From a checkpoint of a small mixture-of-experts model trained on Wikipedia: width 256.
Below are experts of layer 5 (counted from 0) of a mixture-of-experts language model. Rows are named router (the router's row for the expert), gate (a neuron's input weights, with its number), up (a neuron's input weights, with its number), down (a neuron's output weights, with its number) and show model dimensions 128-191. Each number is 128 + 32 x the weight over its row's rms, rounded and kept within 0 to 255. Numbers have three digits each.
After each expert's rows: "comes after" lists some tokens at least twice as common just before its tokens as in all text; "mostly gets" lists some tokens that are sent to it at least half of the time. This comes from a sample of Wikipedia text that the model never trained on. Tokens count by the router's weight.

# expert 28
router:127192186173118139133160137121134097112069139214154102147137141156145140109172135200068093117117115137069098067123176152109142185193129060141125096086134123142146074100071126149136201130119123
gate0:158206197135123089166186163158152111118154101117121146112089119130132137143133135190087067091152180162095110134092183093159118128142153116169151154097188129109112191102150136155118197091126132
up0:186159142101148108137193135184123140131054147155136083153143095140140133121128151138089100051149138100130084141147149068139069150180152114136122102108150125107144150121136139180131114170135126
down0:144084127110110153115127128121078071110080120148096122049088154105122106161116113041117149198126091123096098142142174116126098136092131148152140155129147107129115145139101097207111127110134209
gate1:128153141147110141114154144154102107085120126139136163138027141108121118098139118120134109202155074123141107128088124108122146155120130100171081076140146138132132190162084102102102064120137132
up1:073115084110152119139105118131119126143141112114046089134218089098148134137101124103143107036134144121062119164198087162119125181113155186121155137130165117124126104146147134215142128151134120
down1:174083038139148147102104124163136144159189131155167112115170168104112169135055111103086138104092121170170049128121114170089110099112095053154140145138120153149137129138115166185114138129094121
gate2:103183145138094156157140153113094068126157138163104128161151140087174118100167125181153116163159145164096077144135084067130120100080143140095150127068099085091189143079147167104093096089145130
up2:145111159129108120162114139155112138131111142155139070118102169192157148158132120197094088130111143109192181130103136154091100101155126145121115145124127140130126145122092090106122134101142101
down2:088101130117192153113127124172135073127087092078046133151091091055125162124171119097082193134122153133145119182128117114144117083127097076169158144152191159097164087139078151074127097084152127
gate3:143137150137098146114132158172108086154123150115133151120141159112148158188152121109132168104169095144137186122156200125142122105171128118129120156150108107165163152226094159156168195067127133
up3:162155133141117118042127094111133143139151132165147141052189068185113150153119108124143176147147126154128116135111159123120163120114093119132080091122147115127107117157147137072108141110128113
down3:091135122150122168138156085146166083109098171136108132134143053183148150177129135106186198119127082170143164125118155134202127150070109138126093056107161054127141093109129146147109128120146092
gate4:168148157125123158154133093215148098149107139107115114129161081114162151119124180164048074115138083149080205128165089088126142116076147118142096108132078089172110134079103153099101144077160128
up4:139135104084132133089151117176117138142100093118118140155121076134134131153108199138116062118131101140099172108142106118115100079131197128115158100122091109176133109089178066083150141119167060
down4:162070095152159123131114125142118144090091222145115119095100129156180107190125122157100138176100152140155164140148143148100097140113119110171151109121107162120159123153128132136119123125143124
gate5:125162132143116157091121137148135098119082133092098212063161170153125160119173096121039068041151151149137106150111147115109099124128123157117153147101177155137097066124087155133085172104141132
up5:094182180091157101160108137125148144112151155165128106088070093122128085129077144161184216130120071124085155141146134152145132162143137109172170128058148160138189124089155101136126098149153123
down5:133158125139109168147107154093193136147133134207143129126133210149123119144163139106105182123149124138057145059101097115139160175150086143112087156096104184128132131102181097107152126073179121
gate6:090177134097121124104112122175164106142102189185103123097155139131090169113141113079115178116133099124094116204147109115130189149108190117156157203145175095101143132181132110117118124195096122
up6:126109135130136107131107091158106166160132103110174062128105177152158087130166133152095116137058172200180104129127094157174122161123085160160115164058182117144119090106128146171092152115099164
down6:144166078160162098203145083154093135119147135150068145156158101085145095168107103117102056180111138163171140135164101128079134141147174084191143163156138135095086179113136105129114118112107149
comes after: " of", " New", "″", " in", "°", " for"
mostly gets: " York", " Korea", " Angeles", " him", " Francisco", "o"

# expert 58
router:136173158165119136173122123080129109110089153179119103182161128159148120109169101205073123110126106146151095111116091169088170137188187086150165147142172158135135133126084066141140165109138050
gate16:104176128116084195188166148151049101114166145136138087079127123174182139137104157090110127149173096150153164171072134115131126148127163110117066060184120129115147089134146133098109126107130162
up16:108107141082134078073085169127205140144095138146122184192154122106084169163123081137210109104130154126158093111183117131162072112110133148158154154077105108127115132145110160162141146129091107
down16:156175148162161142123115080144111141091118170108214120101153135133153166084086129171103116147121106131086154158112121130154138153080139148169122145134049153160132079149140136159081122184069114
gate17:080180139137137074158087076137101072086103116124145142146132098090109113166132172089124120140128114136173123097110076139068083114219155127142097169208136129128150129202136170160141089152192119
up17:112108107190084098098122053126106132126131127125113112115116125100096139179170128122142149143132124070171147107140130000091143153187113102131077144085119108118159112214149168173141130148098132
down17:114120104116096112160077132168126179125123075095093134129131145158183158116142122155035137173090156175102168146150119128152149152142193134125114093163078131110159115109102188063088120142131135
gate18:179107066116082095107127134069096112165156082102071107081109090135185124110135145126161202120116070129131121129142123099138147125120130080089083114113110126073161120124126173216136128161151126
up18:185133130118076108148148114122114156091152139136136168122124138140147067147131103093094093144181078108076123089093110197127093168135100106102078117154174088100185074083085130186142172189152104
down18:044079102128151126147175132122095116114191134089102040169116123160153104133130135181174096159152093092124110125085100147180094149155111158157109147136099140140133122108088110111136122120110091
gate19:161127143071128150062134176198156152070100116143191068168149160199117167073176093115141101170144162157080062133115091144179116117077120180119166144097207120140142148171104076109066125156070100
up19:084163090189080186156153109078124108062111088186198180123073113086122083154129127131126128147142137120125131122098084095179089108134127190157094085174135176092117114147139128153181105070127136
down19:157170127171052132126118100143118161093120112157160149121159168115136127166187140117186103118161165141132099107135120102123131138140136190142082103147110131139119141124203203143165118067146071
gate20:099105118138127143127078147158094064124100133083109106156166118070104142111085167138140134142140164124085090140133207114104118117124145176113129083162107108126095076099068101117106149155116113
up20:103043135157110167112142161091116121104113119066132135111120151076096120076063113162175180127123174087098093139070184135091158073157095180139128130144131119100120135099076111137144152146118101
down20:143107119143096145124187156147094204090145189141085157152135185094112114097134139155056066136141102160132119172096207148100150130151147150083118104115143119112156142150137129107084153130116112
gate21:148195147156144119134144111149151127178093091102134135107178161182120127100125141145109147124111180127129070102109102086153126141110119162174152075099126139109153138161163176120067126058142081
up21:123097141081120120140124150165108056080117163149076131105105123120157100175103152157152159069139077107081141107086083158095106136142133124125147214108175108152085173124096146165097148136109078
down21:118144086106186090140115123097130119134051124170129115133109161171122144123044077110092114147077111139118113128131119088157139140149121116109096120104091123148142117172131099183121134127175125
gate22:157091114159171112173123164160122144153158165132091118129173130100091118130151043161140116219157121132114145110073122137135094107151209104181156145154060147110149092072128132125127080131145069
up22:182080136140194140105088162119119140118107120175097119191152153117112120152128136114085141204144145100070141096159135186122130083140158119202196103115103165113149137133145115140141142121084039
down22:113155110106111112030090021118184125142093203125121174154072074128170107082133137142163161073080138132152134135165108156158090131083082159102135116175113130157131124125133081129177119139134100
comes after: " in", ",", " 18", "19", " (", " In"
mostly gets: " July", " November", " 2010", " 2022", " 2018", " 2023"

# expert 35
router:138144163154124185129115114097121151078096094204130101150138079161211141144157082135102091115195124098130114097074095108076143134095139130164124094189128116118140126125093066170168125149167051
gate0:180161107129123113159119118046118107160132093122047179098135158083193139158184120106122137175164117091124093163134160117150140151149178113131176123121215178126139117109143168159135119146134076
up0:152111074126146150179125087130127100138069095150151126119118072194146182174134162168083114176150140118136153128143158132112071086092162178141120158127199082098110122129115111070107122115126167
down0:110073111133088082053127132141145178120125141110099090166151124165126162104086136112079148157081162132088141173160163143114198175111187184153110162129167150116166117153139078155177150127139168
gate1:140114198132074109127049093136146147140117085083092139235128136103098168140136073186160151178137098120164104136094145095150171119119088101129082146126136135109137137094059149143144144147107105
up1:108131147139145202113106130119137129135108157129146116177087142188103103134082069171082082130186147167097115118159119100095095131139095113102115103137117131151167086083151100128115171165140079
down1:109133137178153123095151143100123073124059129104151134097128133175139169100133150181154150101096115173109149167203098118122157170142137107102142151106117182088104172117081111162156163141113128
gate2:146232193163139112150175122083119106126169125140120137157121169069088127150100060091018165101143159097088092169097209137166036139111119097168119103143138126112118120096117075109155162153081161
up2:101148116196151136112157120096109092204103085159073107096130142068148143075151109134076125176183147119194122101120100172104119166097077112156139137119115107145168173134143153121206160112127184
down2:121109078130137078094150167113181123105076141119168112090130099074145065092150103107138110129121106156152116131076043071098086116094099159166113155120189127134139131107137134067149112136188107
gate3:092045117171144189148051115105123161100146091133088043112077134103143128117105172130116131158131112120140135104142094165116158143085138090089121086095105173153118103141111194096099096101131126
up3:131186131139091148166086137117096078116157047128110082130153100106135131091137086116105124199180166136093141105154149146138129153052086126136128075139095156114129121155111182114101168061107102
down3:166146116098169117192139103166079117119089106121160129165117168115183104121142105088103150186122130138185189115130122163157168127144148129070042173168103104123133179129106185106144083131146149
gate4:131160146064096176139053097123073140118106189113110121164083089110110133168115098139143099082142089092174150151081151056106099104097148126180174180143104155175164142119135086154120105128099112
up4:114126145156118118129170108130144167082154144121154119104121150170153146141106133145122104143126142105099092117135082136095141099108146154109113143119123115134114091084188147113075133161169192
down4:120142166163141157140145144173092093061145151107191171081166140135095161142115160101094158153121170142091141103118102153141123163087082129109129156124143089085142116096138101138146115148120069
gate5:137140098137072134170169087136084157122126176133112081135098166107075171135170154088122135139126142144136083134093120117127121118163127128086129094091150123191127112089092146094131185123101060
up5:134073106129118150111085133160175159090090101093103121128126150179124138108102076097095108156115090134084167159109070100089143101143110093062135117075132134133101127117070110126136116107094143
down5:052116110118099167100103169118099122118132132125060147173042158163123074145087094155115143169103112132148077039121102030117169115117124114178112166161100093174198110118119098106139148177133110
gate6:137082197118106179141121121152145158082081158144063162102109118143102157138148113166098128127082134093150119110082118148188153116140187105122070143094107095061134114114152121143112141124164139
up6:099078136133099161157091186113138162116100161117142075128103153094103177187129135148120107167104139068142087071138115113098132125091168115114162096131156130114084138200123117143148127115137101
down6:141157101121089184155143095162174104187122118125151092093084092109147102148132088129142123148172081184152104118202152152134113120112078103169105141121122127116125135130102107115137153085113128
comes after: " of", "-", ",", ":", " and", " the"
mostly gets: " mo", " pe", " lo", " lim", " Lem", " mar"

# expert 26
router:160139185141082133149114105052069086083141115189201120195119114163173121111149119145105089120177096127075094130159135162064170194141143099143171099147137126150105155093132098166215153178152106
gate0:164115121100078147110156141114104081107118165138126116166147135146095174132108120089167099132112141136108133139129154135066117185108113083065170106097127102127137113165225149164175133191130152
up0:126145148083087168043124134168054147116121145119152085140142121167145122110164110102095073113100092128136046097150166119074127147152124106113113153138135168131160147133151148143167135066167133
down0:099133117111128077184133141112126081163157104130139161114109158126097120137162132089085149167167115127166131138107124146110148106128135140116144129144154095143151152144169135136042116179071200
gate1:136143130132142111092124137135129157121093179143144102126103102099118178078086120118096078124151102159127099140109172142118180128119120185144094094100148095187080113145082172140116110150202255
up1:172135102116177160161102107175120185091096172147155129129139149127159173183124107112136053136129062099146102101079143109196143062144141095143137090113158157137174121159200172109123120148146157
down1:115135128043149187155167072131092164142137123097168173131155152115120132135129117167123218159086188073185070141130145091121119108138150104115187130146122119140158120148143144113122131131167132
gate2:136110069108136138065147094073115143135116207087141180156163144146140173093122084165157149145133079171103128113106122136136168184124063123111135187176137127145172123117163108120162080199119141
up2:141115162129104091167143175138101152127121086095072143171132126137128122126097139143088088161149084080142073135153164151164133171117139133169099160150123131150095124077056160225144126159119137
down2:140156157182131126136109039139158171125119095162128106152075113118123075129137151124174144078099161168129140113149107113100121089118134074103076097129097140118126135171172112128128090107132123
gate3:059088142111102163167140078125093145030160081093087117084158146121155081094180068114089102169084113087152144078103115126127131134101132106106159122149089076122135132136070115161121118101121132
up3:071141143131073131183190069134126143044150119129102106110170108123170081123142088142056099182124113090112145137138164127129157098108153101118108129150119113124131154148080128149181093127135141
down3:178151100058123140154158099111113129173141184127110182173122123140107107092129107095077120137089066139115109150159098114091116182083088137099109155100137097146139133125162121139122089103152111
gate4:162161156154152163158116149206106196139116062112126133103182099056118103102130113133153113116132131098038158126102102119139174171115152109125119089120063106118100137185152139129124142140104170
up4:104106156137135132170130114186071172165148108122205114149182125110097076148115133179155115104161097127085128167079093099124149147108178101108159075109070129113112148131148119110086187120142123
down4:103163118097183078163099115111128068092123123102107132164089132093162069127160156124159124053132165145186122148126131139068128137138088147158092114115127142184145087131181102122136146147151164
gate5:139148128202103096093174041055078102167065102139133172098096136103097097122103149173160163125080160122151135150128144104172133154146114146124143048128112123107105171096114058086111132111114079
up5:122159171148111149056095103108131086144057068177163185057091142056114144136118175173170094058127152129098135134122095140149171100151133110120161057131142129107103162135142114092099139107111169
down5:109084113105164111124069113122126029139093115120099152087089168136180115134134136191055199159116133141145126138154164126165132122128107183137051111136196149146115136070119093134118142091115094
gate6:131121142140096119137094111109088153106122147157142146196155103090081096113138109135206164169152087101091143170133128131139175114134163049083095065140108124101145098090131112171140106173111145
up6:121123127165131140120153105173183131170115097073112090096108138216145212108178106102084099154097177113143140091145147108146105146142145232165179153078192096149093169140086122057143146084119148
down6:123119129084129142091199168121125059211161157163180067117117114140106155096111112135050122139150149134126189151092118142225155111099119121085154142107173128118117147143079067076115129177126111
comes after: ".", " is", " as", ",", " was", " with"
mostly gets: " an", " a", " his", " their", " its", " her"

# expert 44
router:169159122152101190158105131084160111093094131130154112111152120113168121117093067122087143111188147137063113082108148116068147191130118143194160127107158124148097138103136098164174141128165092
gate0:100115121142201175110119111119112118112149148130094098090116122093155108066123122070114097075181158156163090176122147139070125114096168160180138125157131174063155103073164171156192146099135089
up0:165096121124153145129155107164151127118154095194112156099068095124129180080124100153172101152174196180086134206148125151083095082112123188148145124167184108121064187082155123140161079110173141
down0:177102091122146140088098120132125135134109097053140165149075124096170107127111146138105182124133148110170115141191028097170087162088189096123171151116146071103179143122128161118126110074109141
gate1:094092156169155164217160112167117161138107136146111137164072082143159109082026141114174182146102125119118121145163101113135125150116169114155161138105131136149151117114093185121180130132114099
up1:125098125137139087121110159066188230126127152198143163093130201115134150154093199152169150104140133123165081128101047085130174153089137094150131112177094099098120158103132180143123180169159184
down1:106133120091083135084084153114165153104151092160123083139092126076061165123117166162121126068155203061130185152091145192148130197125122136132136118134143167153078133131161145137132134128183125
gate2:146167156101118140084072136177172125137099119177084107091151084160163087172167142083147150089098101155082144182138164110137083214147133119148157110143145092095097157160102104130141118156087142
up2:094118092082109082132104131137151183137147134130198137112125104200151086113131120131161095204120079157143133163154145167135109127137128142130175065130154100126161169104068064151105113156161159
down2:101100115147106091115152136148144174163138097148103162103131153190120122154076090135080090152102140145152111120169053204125152091149117106132141166164168057151124188169117080172031099160110115
gate3:124172149111117122212109143123108177099097117175087107139127145137128119121145156137071100171192176195158166115124094123093168138095152107131141137107097135118137125141056171104146178142154151
up3:133135095182092062154092095141144138130077107093117159111100122130168119063085180069176161134105156164110128189168149157179154138108178151190131138130151159155080159152134103148122075152123102
down3:128147184109112084033083098142119134151157130109104149151108165154155118134110104131157154122149132120140177168129094202170094065092176123099149152114159179125164149118139099150166095110129106
gate4:138062148130093091176106158149152137147124031188109143136152127143094075124131144126172048092106141118112142094085127043134168132148109038142160118084117208119078139169100170134191169118163165
up4:131118089091119160098143073146120175077144150130142115088036173154129106140091177160137109159125110126140118137140162116129123094126123101103107178170145147147123141045148240155163135130147120
down4:146137112197164102070136132115166131082138072113149162138088123076118141221154126170135049121099097122131116120135185119159090102164103123169110091109180103153146094138114165152160172124144167
gate5:164114134106148111187111120126119105121113134174130138138163084129145118148123096149108096156126127090103123126158157117168128153083149160129120102162112110130095078073107100208159128136137087
up5:129169170110078148070111117118157071100130077082166104121120156089128177166102137126082156058159156139159139172131093124063109132156182128139126122091113092182148089141132145050114145141187130
down5:125113142120172145102158185124123078095147146130090099123157156108100128147075107132165083084167087174146114103110133125126148123123079163153087119156160144093168142125096153128149130141134178
gate6:156141120151171135090088133130156110104115136159166115053177141106095085066133160093165097083169083169047138134102073149124096161099076179092119123118109116183088181120148104127126116142143150
up6:083091141117117132144200160117164143095075158120158116155102114164122167192065114114114116137054165161169207103108154127164121137132130098148095146126192183097118108121115110089120154087119180
down6:082101136148127170139120129158087112147134160095121175167059138214166135090066144158109122087095110164081151139132108193126164150152145154167118165195167148163224144160121104123194085071141127
comes after: " a", " and", " to", " an", " was", " is"
mostly gets: " \"", " un", " trans", " int", " pre", " pro"

# expert 24
router:122179153150110119101133124105126126077087102112191109157151090147146187115147073167109082100159123128115118102110155132093174177084153100158166116175190187127192121122101110130152152149170148
gate0:140068178113094093117190128166106127131100110183077133162165203086160119134175132128055103097180087120146085093118183107079187130143090191155116146172150108176142087120060132106145089101123126
up0:137088121166137134163095121145072133116202099157213116156114149119114141140073145143121183186081118127177132160107110141149095127147115141127132125116093148189090141138154159103108113154155114
down0:121131102148095100132181164127144074144153158152092084094201097094099118099129131109093088132146073093122101115157139130149150113175106163134105171106142125137162065159140142161112132128079050
gate1:161141116145142111178183142101078075152119141114044169071102101110175187125112079099074153114115094189120123130108154146143078163182179114120170139103113113092144072143059135141100157089192146
up1:129056107099138124158098104114191088175119136179171118117085158156180098119088132066138136138130136123144093093104098139158093147147088146074178220098082099133065137140107133090145146118125154
down1:140109153160125113082177106156141170073131151078094146133137151068091124167138120088159142083133091131134113105138154035091164123153112138077073131136139172059126116151145088111133116139132109
gate2:126100118158138155185101131121113151134148148087097150130123158106133116147200162180171196148114102155093092128173050145066139096204082119086064163130086090146105100153097129136172138103103087
up2:178077121157086115147108151196070113088139076127130141125154114079127116166099176167117183107125103151174150120126126173091060099118125121089119153122063125114091169113144168157107134128100084
down2:113146146144123143186148154101102087150164092119101125094087083136123097143094217103162136148152158152151173153127060136192140149185097136145140189061096126185131082158110092107147128158112120
gate3:124189128106175110138112128086089081148120146111150043240195120128132138169103101059140130132151139151065153088132156177101147114194089180096122148126149149107166147054102106143150137121140088
up3:121134137124133096136121130135154153156106159114135040142136102122125149084132093110168137077120154175133103145094126168104116137157089128131071135169162117135157143149125109147123129187146137
down3:166166132119151111160127053110089115159086133087099182091144112109075053106157145123091094165139092161122182134171150109127150141087100091143108161126110175176118106066126174110101009149096094
gate4:144121125186159139145077086178094146072116104113141062124139082171131075143117114135067112137073144179084135097201108104084117152081100071158141143101078179095140173136170151136108100145143113
up4:172088134123134115108054114132110122116136145103170116172129130213095089120145167103072154160099164177122160110180143138123108112111120105147169113108077186092170112129155140085141104158116159
down4:154178130087126109171109172099151171079188069188171130134160088123122101112121112083139162122117080106193119129094119110124123173074095142115148161167109114153168191104067113089142143119069198
gate5:076123075134179151156116137137110124154092058155108122086078126127122102192171118089127054143144150191142115112099156149134162148106132078079098068112167158164118146159163143190152174150135145
up5:089123061083151150191143174163116077165068114151104130045179179166100070149094106124122111134086180123108106168097099165160123133171153107101073031132154123114083122141123113150102105168153165
down5:081166118136121084078155147146135097108069135116136132078097158136132121122097112134133092111090181174144124118132128115070094077144144096079131181122118162068129083177118166164117177089092175
gate6:154136101171124095127095104099124090084117119087118116167104142149180137134110122138109159172162089149126166115109144052088201174128122163138085116154138114097160149076098088111194114166146150
up6:139128122111142119107164126095103172140090162190160132143113156134109138097109184111104111100099134103110115142149174202106071085149139087142121119148132132121122092173161180114025123136133065
down6:165120140131099120162163134075126146083160141120184099143165128100172149168117116143085096159144107194129094078159134158117176164114137145094072106103099189118096136156123106140147159183101108
comes after: " |", ":", ";", ",", "|", "-"
mostly gets: " MPC", " Chris", " Yes", " Matt", " Nominated", " LINEAR"

# expert 61
router:165171150146152150163085161096167085088132143124178107137128078160097128136134138174087105107195103163125103087103121154104187157152146145133170132163146104171115105065049107153152151150145099
gate0:158118117127127123096107182118100141164151136146177135150189074202143144100144162151139143141179106140143153158118145175165129111192141115174133091167099180146104111103135154124089112061173095
up0:074124109193134111131138076124124129159119146145115095127067069081158146137130080081189095113091120116128111067111100163171093117104128118124126166143111154147144138112169077119139096182085097
down0:216145151141119096103119159139146088130107097136160131139194205136110130130115077197166104119114099146152144099082127110104162135118169110144140160103125157153109075127141084148151160156156178
gate1:146106135128169078146129119184106126100079047147120115093153123115113132141115123116133072090157140119144103144103120115099171122108144120115130167099126079121112100112069127174109172157123186
up1:121139131129089140131158140151155109109110107147127124114150169164132196108120125144116096153143137130205104112136171201192141149120130151106137153093165098151142114130169114140157081195189144
down1:066137122102111132210163107103107067156121175128148078155147157080093061080103162125119117147170157099166151132087103149181115081139068209129157149149097104119114202114130128108137096162143155
gate2:095134106086102137104092136110108067173132181119183131133109150156095185165072126168134149108106141125192117084120114185105120082120118152095170111154213110130100169063129122126097136138065139
up2:080126147117108119166120118123111132100170093116115148172152094168182138086170089081121146108126162099139079173070144136127158098124109162115132142175082098079161141137146143147098170144177131
down2:176135159121159142136118104082117180139178130092089097127081077079069122140162172172121129114062087116073209118140050165178120098101168128116110119162151098117121205169110156156141073100179122
gate3:141105106121145140133167112114196129162068073122117061154099167138135129186051162208138156104154102138119131149133117109107182086123066134124093131073147092110077141190131084118131125143115139
up3:150161127138125128225095131098188117129063094115156132136118115181147163173083130130162122115157099090130123184110126113131179064127085162124135060065149081085111130164091153137131149120099160
down3:158112108214116167117115121103133160139114105116114139133147086110145146080121130114117103092157142112151096150084154127122106123147152164181137137131130106083140203139139128095175089185068157
gate4:104128114090179141133090101107173103095141059151156146144120199185128144108124046105141150083115114145152107138149154095174097187136106111152159127130154121151111081121118147112125093105130113
up4:119094161099139091155157143052081122109168136140088106139100119118177154087156226122090081113089166139100101138145084143101133107063134121143081202123128118139090169164105141107115094108160117
down4:122144172088117100085158109067116129103106134122123143100145119107161120116170041111179157176121151094142106169094081129158182158082126179083138123095169111114082108083158119087135069097156095
gate5:130078100161121115141140177122135177107157150119136170136145098164143101141135109075168144197137177143156100101088119140140161185154150127091203126137163124101131139094050124082121087111076142
up5:107067106113090087168134210094130157127147163125159164143115132141157107099088114099150136166138134146204091090114122133142131188147120131107162173110138163105129109171023125116133124099075124
down5:104095116085119118202147139149111104145129071114117094166158176106134159139133110130127085094093148100076102202131120110117125172145107196120111140146087179138129160114190150110122111101083126
gate6:084104140133136134133135122147149123133153135109118118098161098147185140086110113140195103175155125126136159074130063108101144150138204163096151087127170167104164095129110096094150077104090116
up6:112142150166117153127149187099172137162101156186137134108086136148111157129112174089047150186088162074085090206160135154180143147168085138174083158076117114195101167193110154102091206108116111
down6:140118098137149086114085111106125132116113136169163163121137165098102124120142159122093110135097134136110135121118126088138199099111118075114072043139089127100145169062126144079162161146073142
comes after: " |", " (", ":", ",", ";", "|"
mostly gets: " 18", " 17", " 14", " 21", " 22", " 23"

# expert 63
router:122131170206106136142138153137082114093123115119087131177149116150174135117163145167086116091113082105121081087102148176081159154143165038156203087116159147142148107127114080140159137153160094
gate0:113125120139151096083154161086095130128123068117139131118104091129164148157105097110140102127156083130140109091189120086115154176113118137082134117076068164162106137108181186163143129096082160
up0:103102122121126150072103127183160163152113168108161213188149136202128112129066153096196076100135125164116196142146117209096102132186128125075150124142138148112105135178119084103135101095142020
down0:138134159129143094142145174124093127123136130119196135111109184119134123140109191134146140147129088172127197094156151228139089103150137160178127128123107156139161100118174134176144191147078181
gate1:125172173166127117132135143081150153160094117119147087149141099125130155151061113201074155161113149085114138179097106137135135138086098114122110130140095157106119117108127151175190122133111108
up1:145131162170161121076130170090111160163162083145106101138136128143100127125172141185106101137113101104167092140162115113098144119087100180098108117099167152134099132108177157112082167105169066
down1:128082112125192142136127153133045139116098103133169119194151131167136142109146111109128131080114139119175094123136086159052155152160205158152134133106146143142132158158155126114085146067131126
gate2:090190108131112168116124152120105163146175100150078098172124172090130132136071151104067123144159118129148132167100140164130116107152194187170112103117100157073119052143141155128114121153148124
up2:136115156098125100152096093157150168112134156163131067189136123129123100142086081109108151098095132164153122095061119112138095135118074108138111159095106130137103094068116101095173147084100125
down2:099133119067166162111102176108122140159092120114133163211095111143135111170139174203157143133149136077102128109152096136130163137150108128128116156120158107186147087153119118099103163109115199
gate3:128102134159100127099126099169095071096145102136093104107130154055165158146114092119113160110075159194110124151123161143164195085100101094170127167120113140195101116120192168064113121102147122
up3:163098128111103170076085090190127079097162140088129113144121142088124103164115164119170131130111170145072092157087149160164113094134135102155148184146134159155156131103162119102126105111130124
down3:150080172131136136107072135142152096078142169081093137102137101155145138100133174093095114056084155096139144124133100115131088067097125097139110125190136107110135101153099159125226151155102128
gate4:089116124128101155117134120169128094153130145131165193194143122097175129157133118167125090138128105110166176151132128116108176074125131139105100188146179113182114170097101103144148132126134177
up4:170104156167144161153164165082127128120098076107120081139170148142146171078152140104130167172146123197136138070128140150148100187164125117136134169121092126168139133152124149107088105139127120
down4:155170162106228150114149114160185101131118165094117115143102121117143152139168105153100131138161159145125138154046072164158110082178157141126135049162124153135151154096156112200196089160154112
gate5:176111090096153117088118111119153142132061145099083119163164112097139155119062129128125120203119123075119072171117124224080081109044137158156173093085156134155143146179109118184129158147098207
up5:161143101074110143135120123146116170092132168168154081121130076085140144178161217104146176159109112131147096112070177103078139117198115153085095132167109106108125108175112151090120135071121109
down5:138150112119115125168087187087099107091105136183092062096122120055164150138189175089133107125102145150121152088160093107107185149094095079113162135118103092143097080082161054075084162203044142
gate6:106156119111147176112109123154105103088133091171146134143160184132097101092105142138119126186111104111109129119078177085124152135121128163133161155073077200119166132132134069157054176082135067
up6:148141147149093118115113165099153169118088129131098117143168197115173111095133117121115154182113169121097189058104142134068195104112103154100152178126106147170141084159179114173100137101146158
down6:111145156084121123122106149136125065157104104130189134136164104128158099143094050155124082140163067189143091129127160090108150102155041132083146122133151184157167145126157141164109112127128135
comes after: " a", " his", " two", " this", " first", " her"
mostly gets: " year", " years", " member", " members", " father", " wife"